config.toml
n_layer = 11
d_model = 256
n_experts = 16
experts_per_token = 1
d_expert = 672
d_shared_expert = 0
activation = "squared_relu"
moe_layers = [0, 1, 2, 3, 4, 5, 6, 7, 8, 9, 10]
router_score = "softmax"
normalize_top_k = false
routed_scale = 1.0
balance_loss = 0.000605
balance_bias = true
init_std_router = 0.00721
lr_router = 0.00137
n_head = 2
n_kv_head = 2
head_dim = 128
vocab_size = 8192
norm = "rmsnorm"
norm_place = "pre"
norm_eps = 1e-06
positions = "rope"
rope_base = 2820.0
rope_fraction = 1.0
qk_norm = true
attn_scale = 0.13
tie_embeddings = false
parallel_block = false
extras = ["capped logits"]
init = "trunc"
init_std_qkv = 0.0339
init_std_o = 0.0339
init_std_up = 0.0339
init_std_down = 0.0
optimizer = "adamw"
lr = 0.00165
lr_mult_qkv = 0.5
lr_mult_up = 1.31
beta1 = 0.9
beta2 = 0.95
lr_head = 0.0108
warmup_steps = 544
schedule = "wsd"
decay_fraction = 0.684
decay_shape = "linear"
final_lr_fraction = 0.05
batch_tokens = 65536
seq_len = 512
doc_mask = true
train_tokens = 603900000
steps = 9215
dataset = "wikipedia_en"
Below are experts of layer 5 (counted from 0) of a mixture-of-experts language model. Rows are named router (the router's row for the expert), up (a neuron's input weights, with its number), down (a neuron's output weights, with its number) and show model dimensions 192-255. Each number is 128 + 32 x the weight over its row's rms, rounded and kept within 0 to 255.
After each expert's rows: "mostly gets" lists some tokens that are sent to it at least half of the time; "gets" lists some tokens that make up at least twice as much of what it gets as of all text. This comes from a sample of Wikipedia text that the model never trained on. Tokens count by the router's weight.

# expert 3
router [145 162 119 128 115 159 171 105 113 138 125 182 142 131 140  95 142 115  85  82 124 151 168 108  69 154 174 148 111 117 143 118 175 176 189  92 124  87 141 147 116  71 101 172 166 130 135 122 100 164 143 160 180 147 175 119  90  88  90  65 169 169 177 132]
up5 [ 91 112 113 141  83 106  86 110 121 129 129 151 120  89  88 132 129 102 206 129 149 121 108 168 149 122 142  88 131 148 163 115 177 135 155 113 134  83  62 120  82  89  90 135 123 111 169 144 171 136 142 120 171  83 147  60 155 162 160 139  55  97 150 120]
down5 [110 124  91  73 158 175 122 126 157 121  88 100 146 149 154 128 132 145  69  92  80 119 144 129 151 155 121 134 155 146  99 101  73 181 106 132 156 124 144  63 153 108 130 185 178 156  82 154 119 102  84 103 161  87  89  66 146  88 159  77 122 108 167  64]
up6 [ 92 152 109 172 151  81 123 144 169 156 115  84 112  96 108 166  78 107 140 139 121 131 115 156 149 137 126 133 114 125  74 162 118 148  74 127 113 132 136 187 135 136 129  85 157  79 164 109 160  91 147 102  36 104 146 147 162 125 148 100 145  78 132 118]
down6 [133 149 111 155 131 159 184 115 118 134 152 115 165  92 120 166 147 121 103 103 153 100  94 133 129  74 189  87 124  94 165 130 130 167 162  61 159  77 127  37 102 150  99 147 135  92 140 124  62 103 121 142 154  93  93  97 159  78 158 230 111 118 121  93]
mostly gets: ":", "):", ");", "|---|---|", " •", " –"
gets: " |", ":", "-", "|", ";", " –"

# expert 5
router [158 187  84 167 144 127 153 137 177 115 101  85 135 161 110 121 187  81 135 137 172 165 117 119 135  90 173 108 138 152 163 141 139 187 100 167 120 123 164 119  90 171 117 118 153 107 124 169  93 119 103 153 152 157 100  89 145  86 179 122 163 109 112 146]
up5 [114 112 117  79 145 144 155 166 109  99 146 155 174 148 149 120 157 137 130  62 128 160 136 160 105 112  85 170  84 114  35 127 141 130 139  95 110 114 138 152 116 152 103  80  44 141 191  56 157 143 127 102 207 137 120 116 125 113 137  85 119 132 198 119]
down5 [121  90 167 157 116 107 143 136 161 107 160 110 132  54  90 159  67 124 150 157 132  80 174 157 166 145 195 136 128 155 116  90  97  91  83 186  85 149 117  79 146 136 141 147 112 129 129 128 131 147 160 160 126 121 157 119 192 204 106 104 129  82 125  99]
up6 [134 168  79 125 169 122 133 146 144 224 107 143 117 110  74 183  54  74  60 111 124 133 147 120 170  96 158 134 111  95 112 100 188 135 106 111 109 124  78 160 182  97  93 118 147 143 102 116  90 114 156 130  99 121  88 174 172 161  95 111 179  75 163 119]
down6 [123 164 160  96 116 115 102 146  85  83 149 126 113  72  96 154 158 129 112 119 140  91 117 176  78 140 164 123 119  81 135 149 122 186 107 133 138 149 151  47 124 133 126  97 129  84 163 142  96 185 110 142 187 156 162 133  86  83 127 100 119 131 104 168]
mostly gets: " February", "'", "’", " December", " January", " September"
gets: "'", " ", "1", "2", "–", " \""

# expert 14
router [108  98 149 145 162  85 113 128 103 131 144 100  68 160 171 177 141 151 120 157 119 114  98 113  67 156 110  78 125 113 102 137  85 119  92 142  99 111  51  75 116 113 146 101 109 191  91 118  98 140  82 121 138 122 139 168 127  83 101  89 139 183 151 102]
up22 [ 44 120 164 144 184 181 113 108  83 105 107 145 207 141  80 139  93  85 200 164 133 142 152 174 127 151 130 160 139  92 121  93 130 231 120  88 110  84 121 125 121 121  92 130  83  94 153 152 139  22 157  74  89 137  75 155 135 213  87 143  95  98 105 101]
down22 [ 89 162 158  81 112 126 141 117 101 145 148  59 117 167 147 133 136 133  95 139 113 126  74 132 153 104 107 180 108 144  91 120 122 173 132  99 144 130  99 115 147 100 124 134 124 162 142 146 106 163 101 159 149 115 102 114  62  82 147 126 147  70 118  73]
up23 [ 98 132 131 110 178 172 110 138  94 236 105 110 179 149  90 125 100 145 150 160 142 126 125 127 147 112 164 135 115 168 187  83 132 115 138 127 110 141  92 138 143 128 111 113 189 126 102 104 107 172 138 158  92  85 117 117 133 191 190 138 165 138 144 105]
down23 [149 166  88  90 103  79 152 117 127 113 177 142 131 155 136 133  66 135 116 115  96 138 148 104 131 134 100 128 154 104  71 191 123 113 147 116 151 143 176 100  91  99 153 168 145 181 142 164 152  63 135 107 121 147 154 152 148  97 130 135  69 118  59 134]
mostly gets: ").", ".\"", "\".", " along", " on", "!"
gets: ".", "\n", " on", " from", " at", " for"

# expert 13
router [125 119 138 114 124 141 111 117 111 108 133 113  97 135 167 154 148 124 119 160 131 109 113  96  82 140 117 117 163 133 142 111  88 122 117 141 124 164 128  89 128 175 165 107 112  94  69 125 109 181  92 208 104 103 118  49  69  99 158 119 113 158 117 130]
up22 [189 119  81 153 148 127 130 131 149 128 106 129 141 203 138 135 153 138 118  83 122 189 208 134 180 140 135 151 170 127 130 134 168  99 160 102 160 169 164 146 145 136 139 183  97 114  68  94  86 141 192 100 131 104 164 157 129 179 146 166 177 128 116 125]
down22 [143  88 106 170 150 144 140 111  97 197 159 158  82  85 111 118  92 178  96 140 151 104 146  69  91 106 122  96 131  74 175  99 140 163 152 124 127 124 120 133  95 179 199 107 160 171 149  94 111 136 139 106 186  46 125 142 156 173 165  79 141 106 109 124]
up23 [141 130 116 112 135  80 177 136 129 215 113 114 126 225 105 185 146 176 122 103 134 154 164 144 117 115 108 130 160 100 160 124 115 158 152  97 183 144 121 121 218 116 130 117 121 180 132 133  88 134 127 135 139 139 107 153 180 151 187 154 155 148 131 145]
down23 [163 104 139 148 116 221 132 176 129 107 147 196 143 121  93 108  93 148 126  58 184 162 116 137  83  82 115 125 148 141  73 163 124 116 127 158 103  77 149 183 109 156 171 119  99 121 134 117 162 133 128 110 112 122  78 131 106 127  67 118 113  86  93 100]
mostly gets: " until", " but", " where", " when", " whom", " and"
gets: " and", ",", " ", " the", " as", " but"

# expert 12
router [ 95 128 126  94  93 161 116 114  67  93 146 137 143 137 126 135 190  86  63 105 153  94  73  89 107  89  62 145  85 121  64 119 150  95 114 130  71  85 145  95 115 159 125 147 124 193 106 181 168 146 125 168 150 111  11 127 104 122 105 182  99 170 112 133]
up5 [ 93  82 142 169  98 177 109 126 125  99 108  84 180 110  92 173  97 125 163 152  47 115 118 127 174 152 162 106  70 147  73  56 131 128 132 145 115 143 150  91 163 108 110 126 139 112 165 123 137 157 152 131  35 133  77 151 118 169  78  87  94 124 158 146]
down5 [137 160  95  74  59  81 104  85 103 173 198 141 151 171 113 107 115 162  34 145 166  79 150 151 119  68 108 104 112 141 136 160 144 108 123 152 105 117 180 134 164 128  24 138  57 116 100 101 163 117 138 138  98 125 135 108  60 133 153 106 109 144  80 176]
up6 [157 119 122 200 153  65 116 136 179 158  92 162 131 117  78  86 125  96 143 113 153 137 136 159 209 103  92 102 140 142 169 137  97 172 168 129 134 134 122 145 125 137  65  84 112  83 112 123 102 135 104 102  81 105 178 148 166 100 150  91 108 123 104 108]
down6 [156 103 115 131  62 135 176 148 132  78  83  69 152  83 200 111 117 121 134 137 159 130 184  63 114 105 114 101 130 110 136 123 112  96  99  83 155 175 100 155 131 116 164 131 116  90 193  73 155 133 126 120 159  65 106 111  91 137 104 191 162  81 135 123]
mostly gets: " were", " was", " had", " has", " became", " they"
gets: " was", " a", " is", " were", " he", " are"

# expert 2
router [155 106 137  69 113 142 109 178 138 165 127 175 105 116 122  32  65  89 114 148  72 154 118 109 111 117  93 203  99  98 115 131 139 167 121 160 127 183 109 140 127 121 136 141 169  81 139  17 120  65  72 132 127 165 110 144  96 120 154 158 116 110 133 109]
up5 [113 148 114 114 149  64  79 110 153 153 105 183 137  91  78  96 177 205 133 109 128 111 165 104 122 172 140 129 152 144 154 107 109 126  58 178 203 115 124 181  98 155  47 140  81 177 144 142 124  89 127 134 129 132 183 168 165 183  78  54 106  73  99 141]
down5 [143  69 146 127  89 145 112 100 132 151 160 159 136 131 179 106 146 192 160 131 134 155 173 107 118 159  72 148 142 127 119 116 120  97 100 147 137 129 169 136 124 153 100 102 197 111 118 107 136 127 137  91 127 100  93 131  79 141 101 132 131 176 180 125]
up6 [136 141  63 154 144 147 108 138  36 143 122 110 113 136 100 128 158  96 101  62 133 162 168  98 130  87 123 172 214 154 172 134  83 173 156 149 104 123  80 115 113  79 145 106 120 147  53 104 151 145 145 156 128 125 108 136 202 103 110 139 170  73  96  94]
down6 [116 134 115 134 105 149 157 122 189 144 135 101 149 141 130 192  99 153 126 108 117 181  89  96 130 238 153 163 147 122 100  76 106  46  60 147 132 199 178 155 155  94 117 150 148 121 139 175 158  77 161 101 136 142 102  94 133 142 101 173  98 156 163 136]
mostly gets: " mid", " Mid", " in", " Pre", " Shi", " ibn"
gets: " in", " of", " to", "d", "er", "t"

# expert 4
router [162 142 162 152  31  97 156 101 174 108 168 161 119 171 146 128 109 159 106 126 129 119 123 129 172 119 100 158 183 128  92 138 187 116 178  94 174 161 155 118  98 160 120 106 154 156 136 158 169 137 132 118 130  83 121 141 130 157 182 139 106 117 110  97]
up5 [111 106 111 122 158 143 132 178 155 161 129 146 160 168 177  37 154 109 108 121 129 197 135 130 117  77 124 109 115 134 106 167 102 164 162  92 144 142 126 147 172 133 130 106 121 108 165 105 119 155 148 100  78 158  47 104 144 153 153  74 183 103 148  94]
down5 [ 91 154  60 112 167 115  99  83 113  75 117 147 181 107 109 158 116 130  69 167 171  95 154 104 175 116 157 110 118 123 137  73 121 145 106 145 135 161 120 142 115 154 106  93  91 190 145 127  79 154 126 130 168 121 151 151 138 136 185 176 158 185 142 118]
up6 [125 105 144 145 179 126 168  99 127 127 142 130 184 143 115  85 142 192 118 175 168 132 122 140 146 150  87  89 120 162 112  71  89 160 106 205  81  81  48 172 115 156 108 189 111 145  76  91 140 139 122 107 156 140 120 191 134  60 128  97  89 144 113 103]
down6 [ 98  77 102 131 101  73 148 145 132 204  94 185 131 192 131  99 135 105 150 152 126 178 141 113 110 169 192 185 104  85 133 123 155  81 141  54  40 118  82  54 108 123 115  99 164 142 104 105 122 171 100 138  86  97 148 155 124 147 109 138 144 145 137  64]
mostly gets: " \\", "www", " Full", " =", " Phyl", " ×"
gets: " ", "\n", " (", "-", " =", "=="